{"moe_layers": [1, 2, 3, 4, 5, 6, 7, 8, 9, 10], "init_std_router": 0.0136, "grad_clip": 1.0}
Below are experts of layer 5 (counted from 0) of a mixture-of-experts language model. Rows are named router (the router's row for the expert), gate (a neuron's input weights, with its number), up (a neuron's input weights, with its number), down (a neuron's output weights, with its number) and show model dimensions 240-287. Each number is 200 + 20 x the weight over its row's rms, rounded and kept within 0 to 999.
After each expert's rows: a language model's description of what the expert responds to. This comes from a sample of Wikipedia text that the model never trained on.

# expert 23
router,200,212,200,160,208,187,208,176,215,201,187,151,183,223,225,222,200,213,195,212,230,219,234,219,212,192,207,208,226,232,210,177,185,202,182,185,260,191,206,222,177,206,218,208,188,174,172,195
gate0,162,187,217,183,214,183,194,202,201,169,188,202,192,206,213,176,205,209,212,148,176,211,199,203,223,211,176,187,210,216,200,189,162,221,168,175,228,223,227,194,242,192,203,206,186,161,164,204
up0,215,191,189,198,188,234,222,213,185,199,200,224,216,193,182,211,194,196,185,216,216,201,179,210,196,208,192,246,222,209,209,199,201,233,218,227,182,189,169,201,201,220,205,217,201,194,221,200
down0,166,192,176,254,220,163,198,212,194,186,212,210,228,232,199,203,187,216,222,183,207,199,206,204,202,172,171,208,199,206,210,165,220,205,197,219,200,230,211,195,186,181,227,209,204,171,180,210
What it handles: Coordinate symbols, degree and prime marks, minus signs, table pipes and age words in statistical or geographic data, such as °, ′, N, aged.

# expert 60
router,195,226,209,180,189,224,214,205,229,190,196,183,168,224,183,217,196,201,173,202,213,182,238,205,172,227,194,212,209,199,216,219,212,181,186,233,208,174,225,162,192,192,222,179,194,207,209,186
gate0,210,206,213,179,194,228,185,207,176,157,206,200,204,232,188,235,198,204,169,187,202,210,233,180,227,182,191,207,218,231,214,177,203,219,171,193,166,185,191,189,209,174,232,197,215,187,215,176
up0,215,198,189,250,196,168,264,194,209,236,213,193,201,190,230,206,227,190,203,187,220,198,192,172,184,219,204,206,173,173,193,186,197,204,212,225,233,196,228,228,206,215,181,206,186,197,174,221
down0,227,182,182,159,200,209,209,189,194,215,188,192,219,228,167,155,211,186,207,219,187,182,162,212,186,181,179,217,221,170,188,205,211,223,187,208,172,166,197,205,193,190,196,210,198,177,158,170
What it handles: Word-initial fragments after a letter (W-uxing, w-ireless, Sch-o-eman), table pipes, ISBN, and consonant-cluster starts like Bre, Fre, Cle.

# expert 35
router,218,184,212,167,204,188,219,209,211,197,175,202,172,204,204,183,248,219,168,190,192,161,223,174,226,197,247,205,188,237,209,180,209,166,205,210,251,215,215,175,220,174,220,199,219,181,193,185
gate0,198,184,207,232,208,206,206,185,180,188,193,195,192,177,190,188,196,215,199,199,199,195,207,179,212,210,222,241,188,197,187,168,209,166,219,219,183,240,210,223,243,183,198,200,201,197,199,206
up0,211,214,181,247,225,200,184,177,185,213,208,220,194,202,205,220,210,225,215,204,179,200,201,181,202,213,243,212,183,187,192,175,232,168,235,223,195,220,232,217,223,151,206,191,198,176,231,191
down0,226,213,214,234,212,172,204,226,212,193,245,194,207,210,217,213,201,189,184,180,190,203,235,193,179,191,216,192,211,211,189,194,182,205,202,196,209,212,206,207,205,168,213,200,208,210,199,211
What it handles: Determiners, possessives and pronouns starting a sentence, clause or heading, such as The, his, her, However, these, Early.

# expert 8
router,231,186,212,184,218,200,221,178,202,169,176,174,184,266,217,197,189,229,190,218,234,190,216,181,243,179,215,201,193,195,209,177,189,211,211,190,229,210,184,205,191,194,213,176,198,198,176,172
gate0,197,214,215,236,228,204,214,214,206,190,227,174,213,236,197,210,205,186,188,170,203,205,194,161,206,172,206,198,192,202,233,232,217,180,212,191,217,193,171,196,175,212,243,182,171,235,176,184
up0,209,185,214,204,226,232,204,195,172,207,202,206,210,195,204,181,173,196,199,193,218,182,170,202,183,173,215,186,216,205,214,206,188,226,162,177,199,207,195,200,209,198,182,198,217,186,195,195
down0,200,225,157,187,250,188,185,171,201,202,193,225,189,218,199,184,169,235,212,205,202,190,172,218,227,196,184,203,205,201,204,191,218,191,182,195,191,201,186,213,223,219,197,223,202,193,220,177
What it handles: Opening pieces of words split mid-word, such as Ed, Con, Col, comp, l-ob-by, s-out-heasterly, plus table bars and opening quotes.

# expert 44
router,229,185,226,206,187,210,206,236,210,175,178,173,189,226,196,224,194,206,175,226,237,199,209,185,207,214,202,204,180,175,220,157,183,231,192,214,227,181,216,185,171,232,233,205,205,207,198,173
gate0,245,176,178,193,185,197,201,201,248,188,198,193,212,197,201,203,203,218,173,215,206,191,201,187,154,218,248,202,171,203,180,185,185,219,179,204,195,197,192,225,201,200,208,164,196,207,170,165
up0,150,212,209,192,186,213,202,195,194,217,191,201,187,190,222,189,178,173,207,169,164,212,203,194,211,183,174,188,241,201,203,184,215,223,242,186,205,205,204,217,212,183,200,206,187,174,179,225
down0,188,193,182,196,215,178,188,175,213,213,192,178,177,225,234,219,169,213,220,200,213,194,219,165,192,177,173,219,223,188,227,224,185,184,198,178,170,171,215,209,159,163,226,180,195,217,190,177
What it handles: Line-break tokens in lists, headings and tables, plus the first pieces of words opening a new line (Neighbouring, Chordata, Khamzat).

# expert 50
router,237,182,185,198,178,227,207,186,200,219,207,178,205,190,230,209,182,207,183,226,180,197,235,225,189,178,214,235,191,224,214,174,194,191,187,216,219,198,194,220,178,200,202,194,193,186,175,214
gate0,203,217,171,190,220,195,216,194,189,148,228,188,191,226,192,218,215,192,207,225,191,204,210,197,206,211,186,226,177,197,164,204,228,178,260,187,190,209,198,167,208,212,189,205,193,214,201,175
up0,205,195,207,215,185,176,164,188,217,236,173,233,203,183,199,219,190,201,211,174,182,207,186,190,207,227,184,208,242,182,226,182,185,199,174,193,242,160,217,174,193,172,212,214,218,194,205,201
down0,184,196,180,207,178,201,219,226,214,195,246,193,207,219,211,184,198,236,245,204,217,190,200,206,182,187,190,224,197,224,196,184,190,200,268,200,196,218,197,184,200,249,207,205,182,180,214,174
What it handles: Final pieces of proper names and places, such as -ville, -ington, -sky, -ova, -idae, -o in Montenegro, Massimo.

# expert 14
router,205,210,204,202,201,209,204,230,218,213,203,170,178,220,198,179,236,211,199,209,188,181,234,189,208,180,206,223,186,229,202,184,206,188,214,209,224,193,185,205,185,188,201,187,183,199,195,201
gate0,195,186,190,230,228,191,203,192,226,155,189,189,226,181,170,197,216,176,216,162,201,175,181,201,177,234,210,188,213,170,189,162,172,208,214,191,230,244,195,202,181,173,210,199,195,192,198,170
up0,188,196,200,202,222,205,195,221,167,198,195,198,193,159,168,204,215,175,218,198,183,217,224,228,190,181,183,209,194,208,168,182,209,196,187,192,195,211,178,222,199,174,208,182,217,196,237,163
down0,210,147,199,205,202,188,182,194,207,172,175,236,188,189,195,208,220,197,241,172,181,195,187,198,186,177,196,202,203,210,225,188,212,214,208,185,213,202,171,206,203,194,236,219,189,191,219,190
What it handles: First word of a sentence or clause after a period, comma or line break: The, However, During, While, In, It, He, Depending.

# expert 32
router,205,193,206,194,193,214,206,219,180,222,189,161,188,226,215,223,186,180,177,217,216,203,215,201,194,202,246,206,172,202,218,207,203,214,192,205,181,191,181,188,171,165,202,195,183,208,172,211
gate0,178,230,208,232,186,187,216,206,169,190,220,188,189,219,213,177,212,193,204,210,213,218,223,203,189,182,227,211,173,182,230,190,176,198,206,220,173,207,211,173,213,198,185,212,211,208,214,212
up0,207,215,200,184,204,211,185,159,209,205,202,151,201,197,178,185,232,174,179,198,213,199,175,183,201,203,169,188,202,209,159,211,217,221,212,200,211,157,190,207,172,213,210,194,183,179,185,184
down0,193,196,231,189,207,178,247,189,203,248,193,222,201,204,177,192,208,191,219,175,167,210,190,210,186,191,194,205,172,172,195,221,156,224,221,227,207,189,224,213,190,225,181,186,174,217,197,198
What it handles: Word pieces after capital or lowercase initials like F-ade and C-am, coordinate marks (″, W), percentages, digits and table bars.

# expert 54
router,238,170,191,187,187,240,182,223,184,201,191,140,178,191,193,183,202,182,189,197,222,207,212,227,197,202,215,206,202,248,230,199,223,222,178,200,206,185,213,207,173,168,227,182,184,212,194,239
gate0,186,194,185,219,189,206,195,196,182,190,223,205,222,187,196,208,224,167,200,170,238,194,168,179,213,196,183,190,192,208,204,193,234,180,208,183,224,187,204,193,174,194,179,196,196,159,207,212
up0,207,202,181,179,218,197,203,204,183,206,177,185,171,184,183,195,206,209,215,208,182,190,252,204,170,216,226,191,184,183,184,200,175,218,214,231,197,208,215,223,201,208,184,163,214,191,192,187
down0,238,188,206,244,205,200,212,177,200,187,208,226,219,197,199,206,233,178,255,199,159,205,180,204,209,188,193,232,191,179,218,199,186,177,178,205,180,212,214,198,191,208,212,178,203,220,171,219
What it handles: Nouns and adjectives right after the, such as same, first, latter, city, team, band, early.

# expert 58
router,219,196,202,214,191,195,252,219,205,223,220,187,182,207,178,189,209,187,201,193,207,167,198,183,197,194,203,214,199,217,256,185,177,217,212,233,206,181,221,202,212,197,234,175,214,203,208,178
gate0,173,192,143,216,219,201,213,190,229,216,190,177,213,199,221,202,229,193,199,184,168,191,204,177,207,155,186,164,180,204,164,224,185,214,200,190,177,215,193,228,203,190,183,189,220,200,135,174
up0,190,212,230,198,181,188,193,184,232,156,183,183,184,202,198,174,214,212,204,198,212,214,204,160,209,221,225,193,198,206,210,211,201,174,174,170,209,238,186,219,195,197,204,141,199,190,180,201
down0,171,221,172,231,214,195,191,169,232,179,212,205,185,216,203,206,218,226,226,201,171,208,242,207,187,186,218,184,193,214,243,172,198,177,209,187,216,215,212,215,191,252,168,211,195,183,190,217
What it handles: Words after was, is, been or be, mostly past participles like built, used, operated, caused, plus first, nearly and eve in on the eve.

# expert 15
router,226,192,195,165,181,230,203,197,188,194,190,187,178,229,209,205,171,192,190,147,210,175,223,187,186,205,180,214,224,219,219,193,189,181,186,192,225,177,184,202,169,230,216,198,206,187,180,176
gate0,227,204,178,189,193,246,163,237,191,164,221,216,238,210,199,195,175,196,226,242,187,210,192,186,206,151,206,215,213,209,215,201,223,202,154,205,190,180,200,211,153,197,153,194,188,182,177,200
up0,220,198,208,207,211,261,179,178,191,201,204,219,235,196,211,221,189,223,198,253,210,191,205,182,215,201,216,204,214,182,193,191,206,181,192,194,205,199,214,178,157,202,183,193,187,183,180,169
down0,231,211,218,177,181,208,214,200,200,217,210,201,200,158,215,172,243,197,217,185,222,198,200,186,218,180,201,189,192,197,170,222,217,201,193,171,168,227,189,210,192,199,202,224,205,200,200,197
What it handles: Nouns right after his, her, their, its, such as way, brother, experiences, career, education, father, and social/political/military adjectives.

# expert 61
router,221,188,204,180,183,193,203,172,185,207,171,196,209,229,242,211,202,184,208,217,183,199,206,203,227,176,211,220,216,237,256,191,174,182,220,190,176,184,214,162,195,212,238,199,213,209,207,180
gate0,186,189,225,186,209,199,200,198,226,212,216,204,192,179,202,213,205,174,198,226,189,229,162,158,225,187,212,199,175,178,207,222,221,182,234,220,226,204,211,210,204,175,173,225,227,201,210,175
up0,170,198,218,202,227,161,188,193,181,182,213,182,195,225,194,264,196,211,183,218,201,182,210,168,247,209,215,196,229,182,201,230,219,171,227,232,193,190,192,202,218,209,176,203,191,197,237,188
down0,161,216,220,206,174,231,174,199,185,197,184,201,195,202,190,221,205,201,202,201,213,196,222,208,140,178,216,207,221,174,209,179,229,211,185,228,179,193,210,186,202,209,197,200,210,231,202,206
What it handles: Degree, minute and second numbers in geographic coordinates, years after Born: dates, plus some mid-word pieces like mill-enn-ium.

# expert 45
router,209,193,196,217,204,205,224,191,195,190,197,168,178,218,229,219,223,192,209,196,224,178,210,196,190,204,224,212,206,200,209,195,167,215,186,222,209,201,204,236,187,191,223,236,214,194,192,180
gate0,191,201,224,194,219,253,198,190,213,208,176,180,188,223,193,190,194,204,174,208,209,200,183,178,219,204,239,187,208,227,197,221,200,211,205,201,217,184,196,216,214,215,195,196,219,182,161,201
up0,184,186,212,189,207,228,206,169,223,240,206,172,188,217,175,151,195,216,180,185,171,205,195,204,219,198,190,220,194,218,203,237,203,183,186,217,198,177,222,208,193,212,223,195,229,214,206,181
down0,182,187,188,188,210,203,198,176,208,221,192,214,153,218,221,173,198,223,257,188,207,232,193,184,189,216,200,207,220,218,217,193,214,160,259,173,202,232,174,212,195,185,178,182,213,192,245,192
What it handles: Inner and final pieces of split common words, often scientific, such as en-zy-me, sym-met-rical, dep-ending, dip-ole, inver-ted.

# expert 40
router,247,172,205,235,205,212,216,186,213,176,194,186,152,220,189,218,188,195,181,201,201,212,215,199,203,214,222,264,220,242,211,167,170,243,197,184,239,177,228,228,196,195,207,196,227,205,190,191
gate0,224,173,184,166,186,193,187,217,182,197,154,190,195,215,198,176,165,214,182,198,228,167,199,193,205,219,175,183,248,206,217,207,185,231,218,208,222,203,170,234,180,172,195,168,182,202,209,196
up0,197,231,195,200,211,217,198,194,193,211,216,195,225,211,189,190,162,157,233,189,233,193,201,185,177,170,188,183,170,207,216,176,210,237,195,182,200,162,210,175,196,171,255,230,213,201,187,231
down0,204,173,228,201,182,179,208,182,195,205,152,235,180,193,210,190,202,203,212,179,213,190,175,206,193,194,213,163,203,187,232,182,176,188,214,204,226,172,204,217,182,182,215,181,208,212,221,183
What it handles: Prepositions linking phrases, such as of, to, with, for, into, including, such, often after part, one, due, responsible.

# expert 5
router,205,220,202,195,206,201,216,202,233,214,197,167,175,242,202,179,195,202,185,180,205,176,257,180,174,182,214,211,196,215,245,180,197,183,207,196,221,202,219,203,151,197,215,204,215,199,181,180
gate0,182,197,218,156,215,190,225,194,192,219,194,214,207,213,186,175,220,196,179,188,192,212,225,200,219,181,191,173,191,158,191,211,199,198,196,222,216,218,207,186,188,212,227,188,216,227,219,188
up0,216,222,247,179,180,221,205,226,186,182,189,210,209,212,197,212,235,197,210,182,204,158,190,211,161,199,216,211,175,187,187,186,223,199,176,175,208,220,187,209,174,185,202,205,193,211,213,166
down0,177,181,212,215,199,196,191,200,200,173,227,222,196,200,224,153,195,186,188,179,193,199,235,220,200,204,207,199,181,162,229,153,207,187,202,208,189,224,180,186,207,193,230,198,259,228,198,189
What it handles: Finite verbs and auxiliaries right after a subject or relative pronoun, often in military or biographical narrative, such as was, has, joined, ruled.

# expert 39
router,240,191,190,207,195,232,213,213,214,158,218,185,150,219,176,200,208,200,159,204,221,188,230,210,196,236,221,205,211,207,185,187,211,230,184,211,208,210,187,199,192,189,213,208,158,174,180,203
gate0,188,184,173,203,167,169,193,202,189,191,204,201,172,202,209,212,175,218,211,210,235,187,211,203,220,208,190,157,191,210,244,171,217,204,200,189,202,231,185,184,238,174,216,205,192,210,184,187
up0,203,199,206,174,206,210,204,205,158,235,209,201,189,209,216,198,199,162,175,180,211,234,199,240,206,167,177,200,195,222,179,192,213,223,205,173,218,213,186,220,187,219,184,215,224,181,194,196
down0,199,188,230,213,192,191,202,182,161,215,222,182,193,157,211,186,194,213,226,188,226,215,176,196,207,210,196,220,184,183,191,173,217,192,187,235,182,176,210,164,221,238,240,179,193,261,215,209
What it handles: Pipe separators between table cells, markdown rule rows like |---|---|, colons after list labels, and "is" in species definitions.

# expert 34
router,208,181,214,155,199,222,214,213,189,188,209,151,199,244,230,223,210,219,176,215,205,182,230,244,221,229,224,219,201,200,205,177,181,173,218,238,194,189,204,198,190,233,212,175,225,215,199,183
gate0,201,165,195,185,178,225,222,177,190,185,208,185,188,214,195,215,188,219,183,195,224,171,183,184,179,167,187,157,191,216,206,167,206,193,217,219,226,182,188,211,191,202,222,182,228,184,209,192
up0,209,205,197,175,197,178,224,221,204,191,207,195,225,185,174,196,161,209,217,192,213,222,230,209,175,188,203,199,197,197,223,220,191,204,169,206,218,222,210,207,200,226,174,192,188,218,221,209
down0,207,173,196,179,191,198,193,187,224,195,189,108,214,261,213,192,188,170,212,232,212,163,213,192,239,172,209,182,156,226,191,197,202,197,187,194,173,206,219,213,196,194,192,199,205,224,191,225
What it handles: Mostly line breaks after headings or list items, plus table header words and cells (Bronze, Construction), and pronouns that, this, what.

# expert 31
router,246,202,206,186,187,226,190,255,234,170,193,194,141,224,171,208,203,173,167,202,229,194,222,178,207,220,215,220,216,205,214,198,211,215,181,210,210,173,199,234,196,224,223,186,174,191,180,212
gate0,219,197,200,182,226,201,205,200,192,210,199,221,208,209,196,216,218,198,174,206,181,194,189,207,189,194,229,220,195,195,195,221,206,224,194,227,213,176,212,234,219,185,186,211,216,230,210,204
up0,179,190,216,205,178,190,174,195,208,216,183,176,184,235,227,160,187,192,223,187,194,181,206,216,220,196,176,191,199,200,222,170,173,171,241,169,188,229,167,190,185,231,208,194,179,177,176,180
down0,216,229,207,194,185,208,183,214,186,202,182,198,221,226,186,197,228,177,208,217,219,187,196,222,226,223,234,197,143,198,180,229,203,214,192,216,203,257,216,216,193,216,197,217,199,205,194,193
What it handles: Table cell pipes and divider rows, plus role nouns such as president, manager, coach, chairman, director, and Preceded in succession boxes.

# expert 47
router,196,214,195,192,175,196,218,207,179,189,190,179,196,210,206,190,171,190,206,201,206,161,225,233,190,207,195,205,206,204,246,175,214,225,195,210,243,202,182,189,181,223,193,202,228,175,179,214
gate0,199,204,179,206,214,225,237,227,235,225,205,192,204,230,185,188,163,179,213,220,235,177,199,197,204,180,215,204,262,220,213,206,197,232,167,213,186,201,240,181,203,222,224,249,212,215,153,184
up0,214,185,216,220,170,177,153,183,148,188,193,225,205,179,197,193,219,222,189,190,176,223,211,194,203,199,228,241,166,203,192,172,176,183,197,214,219,169,186,230,218,176,182,173,219,190,216,202
down0,217,221,174,199,195,188,179,187,221,218,202,204,224,204,220,196,201,189,224,202,181,208,222,214,164,194,266,184,190,227,191,204,229,174,208,165,225,225,207,213,203,218,186,166,197,190,181,201
What it handles: Latin name endings and terms in species and taxonomy articles, such as idae, ensis, Genus, Animalia, plus range and distribution words.

# expert 48
router,215,172,200,181,175,203,207,203,221,190,207,172,188,242,176,210,207,193,181,170,204,191,217,200,219,179,194,206,234,185,210,170,212,222,217,202,218,180,196,233,179,208,224,179,214,180,171,191
gate0,195,191,195,249,231,211,202,206,203,215,192,221,195,221,189,180,173,182,210,187,146,197,203,207,195,185,175,178,212,199,193,186,211,189,158,141,241,216,215,192,225,202,192,202,193,168,182,236
up0,149,207,188,220,213,195,155,218,207,222,202,228,196,219,188,211,174,190,227,147,156,176,201,174,186,209,199,207,192,208,222,206,242,241,182,209,214,225,202,199,219,202,169,226,192,154,208,227
down0,222,201,184,158,178,204,171,197,186,209,170,208,191,212,213,236,200,184,210,199,211,200,185,262,195,220,204,211,194,194,224,191,211,211,188,219,205,205,233,191,193,177,211,236,174,212,203,154
What it handles: The, a, an and possessives his, her, their, usually right after prepositions like of, in, with, to.

# expert 30
router,204,203,211,176,188,222,223,218,205,193,199,183,213,223,189,213,174,190,206,200,205,201,210,183,172,208,214,222,192,186,213,167,177,206,182,210,222,181,213,213,197,211,230,215,204,198,219,177
gate0,192,202,224,223,198,197,216,201,215,211,182,194,198,202,249,192,163,192,213,174,185,192,204,212,197,198,201,166,225,194,233,241,189,209,226,168,262,168,253,240,220,187,214,194,239,170,144,185
up0,203,175,184,210,184,202,209,177,186,180,216,197,198,202,176,184,223,185,191,207,198,195,213,182,170,188,216,248,157,203,206,179,206,197,195,225,161,227,175,166,183,204,167,221,200,226,239,201
down0,197,203,174,208,202,214,196,205,213,170,177,183,228,224,210,156,174,223,182,189,200,216,185,165,201,195,183,220,202,198,204,194,214,218,202,200,216,165,237,210,215,182,231,232,234,194,197,227
What it handles: Line breaks ending list items, table rows and headings, plus commas and words like also, include, especially.

# expert 62
router,209,197,203,189,192,202,191,199,219,196,182,163,172,224,198,215,184,198,187,186,234,192,225,176,199,208,204,235,168,211,204,212,217,199,227,228,203,190,207,171,180,174,213,207,164,207,182,212
gate0,153,208,217,244,211,192,196,236,217,211,185,210,161,233,171,194,196,191,195,176,215,209,235,221,211,213,222,223,207,197,193,175,207,173,211,236,239,159,217,181,218,200,206,224,193,216,203,213
up0,222,221,222,161,209,187,210,190,219,233,183,212,251,220,204,175,215,157,211,182,162,215,201,196,173,190,168,159,218,215,194,190,221,206,178,158,220,202,196,182,208,182,180,170,210,228,189,194
down0,203,187,225,215,209,204,188,201,183,151,198,189,239,189,238,186,196,200,215,191,238,167,189,196,189,215,192,175,187,224,176,187,167,165,210,182,217,166,173,190,182,201,217,166,250,203,229,219
What it handles: Colons after infobox field labels (Course length:, Duration:), month names in dates, and separators inside numbers like 50,000 or 50/50.

# expert 24
router,200,160,205,189,177,194,186,183,206,225,169,175,153,206,204,192,198,207,193,174,165,197,245,175,208,188,220,248,196,238,215,186,194,190,172,213,244,174,189,216,222,209,237,210,202,185,178,211
gate0,197,195,191,148,206,217,232,227,180,200,203,187,201,206,204,217,165,188,169,180,219,154,206,177,243,179,209,213,225,176,240,187,171,222,190,216,220,203,190,179,206,208,228,212,207,185,218,195
up0,181,186,204,185,202,195,179,178,175,230,191,225,197,193,186,212,220,195,185,174,174,167,215,197,194,171,214,201,202,182,191,175,187,227,162,252,222,204,167,218,231,184,227,217,178,188,205,214
down0,191,209,193,177,205,186,177,189,173,198,185,186,211,195,209,170,201,151,210,207,171,184,247,214,196,182,195,202,202,217,220,180,210,204,192,197,201,208,224,185,230,160,227,196,203,208,164,209
What it handles: Tokens after numbers: units like km, days, years, date-range dashes, ordinal th, and table pipes between numeric cells.

# expert 20
router,203,205,224,239,175,221,259,196,238,193,215,220,173,214,179,194,226,203,192,219,191,175,202,199,225,188,223,253,196,236,188,159,184,212,212,206,204,208,222,208,183,212,208,188,213,205,174,187
gate0,205,206,200,193,218,209,215,220,172,186,188,176,177,240,200,193,199,215,213,186,188,174,235,182,225,194,210,125,224,203,209,209,225,200,217,191,193,205,179,200,210,194,183,207,202,219,201,187
up0,205,191,142,215,208,190,200,188,208,203,191,208,226,188,221,222,210,224,213,218,174,178,199,204,171,239,228,256,202,231,214,223,210,206,182,199,189,203,202,192,217,198,177,160,176,200,190,214
down0,216,193,215,166,213,192,189,176,212,181,174,180,237,193,167,195,175,235,209,201,225,170,200,206,209,188,225,186,202,218,184,208,225,177,169,199,197,195,205,196,164,210,197,211,186,220,198,215
What it handles: Prepositions and linkers after verbs or nouns, such as in, of, to, from, during, as, and whether after wondering or into.

# expert 13
router,203,191,198,158,196,209,233,219,193,202,199,186,182,218,204,195,204,214,172,157,196,193,219,208,217,194,211,219,189,218,228,188,200,174,176,231,248,190,222,195,213,221,219,169,176,193,194,169
gate0,213,224,195,180,196,182,198,224,187,177,219,213,225,196,201,212,235,205,215,194,203,214,197,181,187,202,212,185,184,200,210,175,192,191,191,174,247,234,219,186,202,187,208,185,224,196,174,229
up0,220,197,177,210,210,183,163,186,227,219,177,204,187,176,193,204,186,177,175,185,216,179,206,186,219,187,207,196,254,168,178,207,217,206,209,198,210,210,189,222,174,191,196,240,187,188,215,223
down0,245,182,200,198,218,178,185,191,216,226,211,187,193,219,180,212,198,191,185,229,211,212,179,213,211,199,168,186,198,211,181,194,192,174,175,211,152,190,189,222,206,197,196,181,242,191,195,216
What it handles: Word pieces in proper names, especially places and names starting with S, St, L or D, such as Att-le-boro, Sand, Saint, Liverpool.

# expert 26
router,209,176,210,227,184,213,214,215,199,194,167,191,169,206,185,186,204,197,192,174,227,206,218,174,194,203,197,246,222,194,230,176,188,229,201,222,223,174,200,192,216,215,204,213,215,177,209,162
gate0,198,164,203,222,165,178,197,202,223,191,203,177,199,186,199,198,227,234,197,241,207,201,199,247,206,204,175,215,220,194,180,188,218,184,221,243,181,205,186,211,187,219,199,181,196,200,196,170
up0,218,210,161,190,200,228,190,189,210,192,205,202,207,187,204,202,224,174,201,190,187,208,211,200,220,198,190,237,150,207,202,179,162,201,170,190,187,195,218,194,175,208,208,188,173,230,218,221
down0,196,213,184,193,214,219,186,237,216,207,199,143,184,191,213,205,205,161,191,185,209,179,208,243,161,198,187,189,185,200,167,212,179,212,191,193,186,177,205,191,230,174,197,213,171,190,204,202
What it handles: Markup and labels in infoboxes, taxoboxes and lists: quotes, dashes, colons, == headings, bullets, "(" after politician, Genus, Website.

# expert 57
router,201,201,201,174,203,237,233,168,214,196,203,202,164,216,195,178,196,208,185,177,216,185,212,183,228,204,224,208,212,194,216,203,212,232,205,220,226,199,211,204,193,215,203,181,180,178,211,188
gate0,173,212,163,182,203,194,211,231,182,185,158,183,194,165,186,187,185,190,186,218,214,166,201,221,204,198,216,248,178,203,143,210,224,204,217,193,222,217,196,214,233,219,232,192,200,173,200,195
up0,172,203,202,190,212,192,205,236,196,166,173,193,196,180,200,180,186,166,194,221,187,200,200,215,203,212,237,245,187,182,174,188,228,200,197,215,209,226,186,179,225,218,201,206,203,177,234,194
down0,189,195,210,174,173,234,166,196,196,215,198,223,191,199,206,158,175,188,216,242,187,195,178,202,202,202,193,171,210,198,178,176,207,202,197,166,206,223,202,191,181,194,203,222,215,249,178,202
What it handles: Pipes, dashes and first tokens at line starts in tables, lists and infoboxes, like Born:, List of, Preceded, Succeeded, †.

# expert 49
router,208,179,169,163,179,248,197,161,205,210,154,185,205,217,216,187,219,229,206,207,186,188,217,220,223,210,216,205,215,256,223,198,198,181,216,217,225,198,196,181,175,213,198,197,231,202,200,211
gate0,174,238,208,213,191,213,215,198,179,221,188,206,202,221,199,226,194,172,203,184,188,195,207,208,166,226,259,210,150,213,155,206,248,216,223,216,173,206,216,220,227,222,171,202,196,205,215,176
up0,216,221,200,188,242,201,208,200,209,167,216,206,232,204,194,197,215,179,196,225,193,192,169,200,176,199,184,220,211,227,235,186,174,225,189,189,224,209,221,176,191,161,194,190,212,192,183,237
down0,177,197,197,181,179,176,210,224,204,191,221,199,189,185,191,221,178,223,179,205,171,170,229,178,160,171,217,198,202,219,186,195,225,189,199,210,193,178,178,236,204,235,204,228,192,211,200,187
What it handles: Vowel and syllable pieces ending or continuing personal and place names, especially foreign ones, such as Magn-us, Meck-len-burg, Reg-gie, -ano, -burg.

# expert 63
router,222,184,187,179,189,201,228,184,237,207,176,183,182,202,203,186,194,236,175,188,171,192,240,214,233,174,224,228,187,222,214,167,196,190,185,193,214,203,197,226,195,219,195,173,190,171,200,182
gate0,163,185,190,195,184,209,170,211,215,208,189,226,212,200,217,205,167,186,196,229,189,196,201,190,208,211,226,197,202,256,223,196,217,190,185,169,214,192,184,204,169,220,193,191,168,183,193,165
up0,156,211,206,221,230,212,166,214,173,215,209,193,191,224,223,186,178,204,214,215,167,225,189,201,202,169,209,180,188,232,250,182,178,190,213,167,191,203,180,206,190,227,202,178,209,203,172,188
down0,210,163,214,189,208,208,218,156,214,206,196,197,190,242,173,193,193,184,250,219,229,155,203,203,207,190,225,234,198,196,159,228,166,221,203,204,163,202,208,198,201,204,182,212,215,188,177,176
What it handles: Endings and inner pieces of non-English personal and place names, such as Ek-ater-ina, -ville, -burg, Bé-la, Hobok-en.

# expert 11
router,204,176,224,210,198,216,233,185,192,164,216,232,167,224,191,220,214,201,196,212,204,183,191,203,218,200,224,254,199,225,193,174,179,210,218,208,203,215,231,205,189,220,220,206,200,210,159,197
gate0,197,197,193,188,213,206,214,216,206,234,209,203,179,189,194,201,216,220,220,183,194,164,234,194,200,181,198,159,204,189,209,198,182,171,212,219,198,187,194,218,177,243,181,221,225,222,216,201
up0,201,206,206,210,197,172,213,197,175,183,196,189,200,208,189,214,187,177,192,219,190,214,163,179,215,220,186,229,229,176,200,177,182,245,193,197,209,201,214,203,211,186,221,172,187,153,204,193
down0,189,183,187,214,162,172,228,184,154,185,199,205,205,212,170,172,176,213,158,223,183,215,181,208,201,197,206,190,193,197,193,186,223,205,219,195,230,207,222,139,186,195,217,245,234,187,193,174
What it handles: Prepositions following verbs, participles and nouns, opening a phrase before a noun or article, such as in, by, at, under, since.

# expert 46
router,216,190,218,206,209,200,245,227,194,179,174,179,174,225,201,199,185,204,179,185,199,214,214,165,201,213,205,231,214,190,197,143,168,218,171,224,189,175,192,200,176,202,192,187,237,197,195,215
gate0,227,229,207,232,221,165,187,197,206,178,170,198,220,164,172,177,189,201,186,195,215,192,189,181,204,198,187,180,200,188,189,161,210,221,232,186,220,172,186,186,176,181,204,188,185,196,208,177
up0,239,220,219,188,223,241,216,174,197,190,204,198,177,173,177,191,187,156,192,223,240,167,202,225,167,201,219,208,223,172,198,186,201,220,206,245,223,205,183,191,222,234,192,178,201,154,194,207
down0,182,227,168,183,201,203,195,177,175,173,194,214,175,247,187,216,239,194,202,196,193,200,230,190,222,176,194,196,174,227,192,200,198,200,217,227,215,201,194,171,186,176,228,232,183,203,200,213
What it handles: Labels and their pieces in infobox lines before a colon (Dates, Unit, Colors, Coordinates, Born, Binomial), plus markdown table separator rows.

# expert 16
router,205,205,196,177,191,208,227,197,226,243,193,220,194,212,212,173,223,220,185,185,172,193,220,209,195,172,233,205,193,244,209,188,193,193,188,203,221,214,214,193,217,208,202,201,218,196,181,202
gate0,203,188,229,206,210,177,246,217,198,199,202,238,170,191,214,199,209,207,211,226,196,182,222,192,216,184,214,184,191,228,190,210,166,194,199,211,211,239,212,178,207,215,183,192,204,211,209,229
up0,203,170,215,231,185,216,228,198,184,238,221,194,194,191,202,196,225,196,198,203,178,195,236,195,216,196,190,175,195,221,179,191,190,209,193,186,155,227,214,180,193,189,199,221,211,228,200,201
down0,205,201,211,204,199,170,203,203,192,226,206,164,219,234,200,165,185,174,201,208,226,231,175,201,208,199,177,162,229,183,222,223,216,213,190,214,206,181,200,231,217,158,223,213,207,185,195,196
What it handles: Word-final plural or derived suffixes such as -s, -ions, -ments, -ers, plus auxiliaries could, can, did, will in general prose.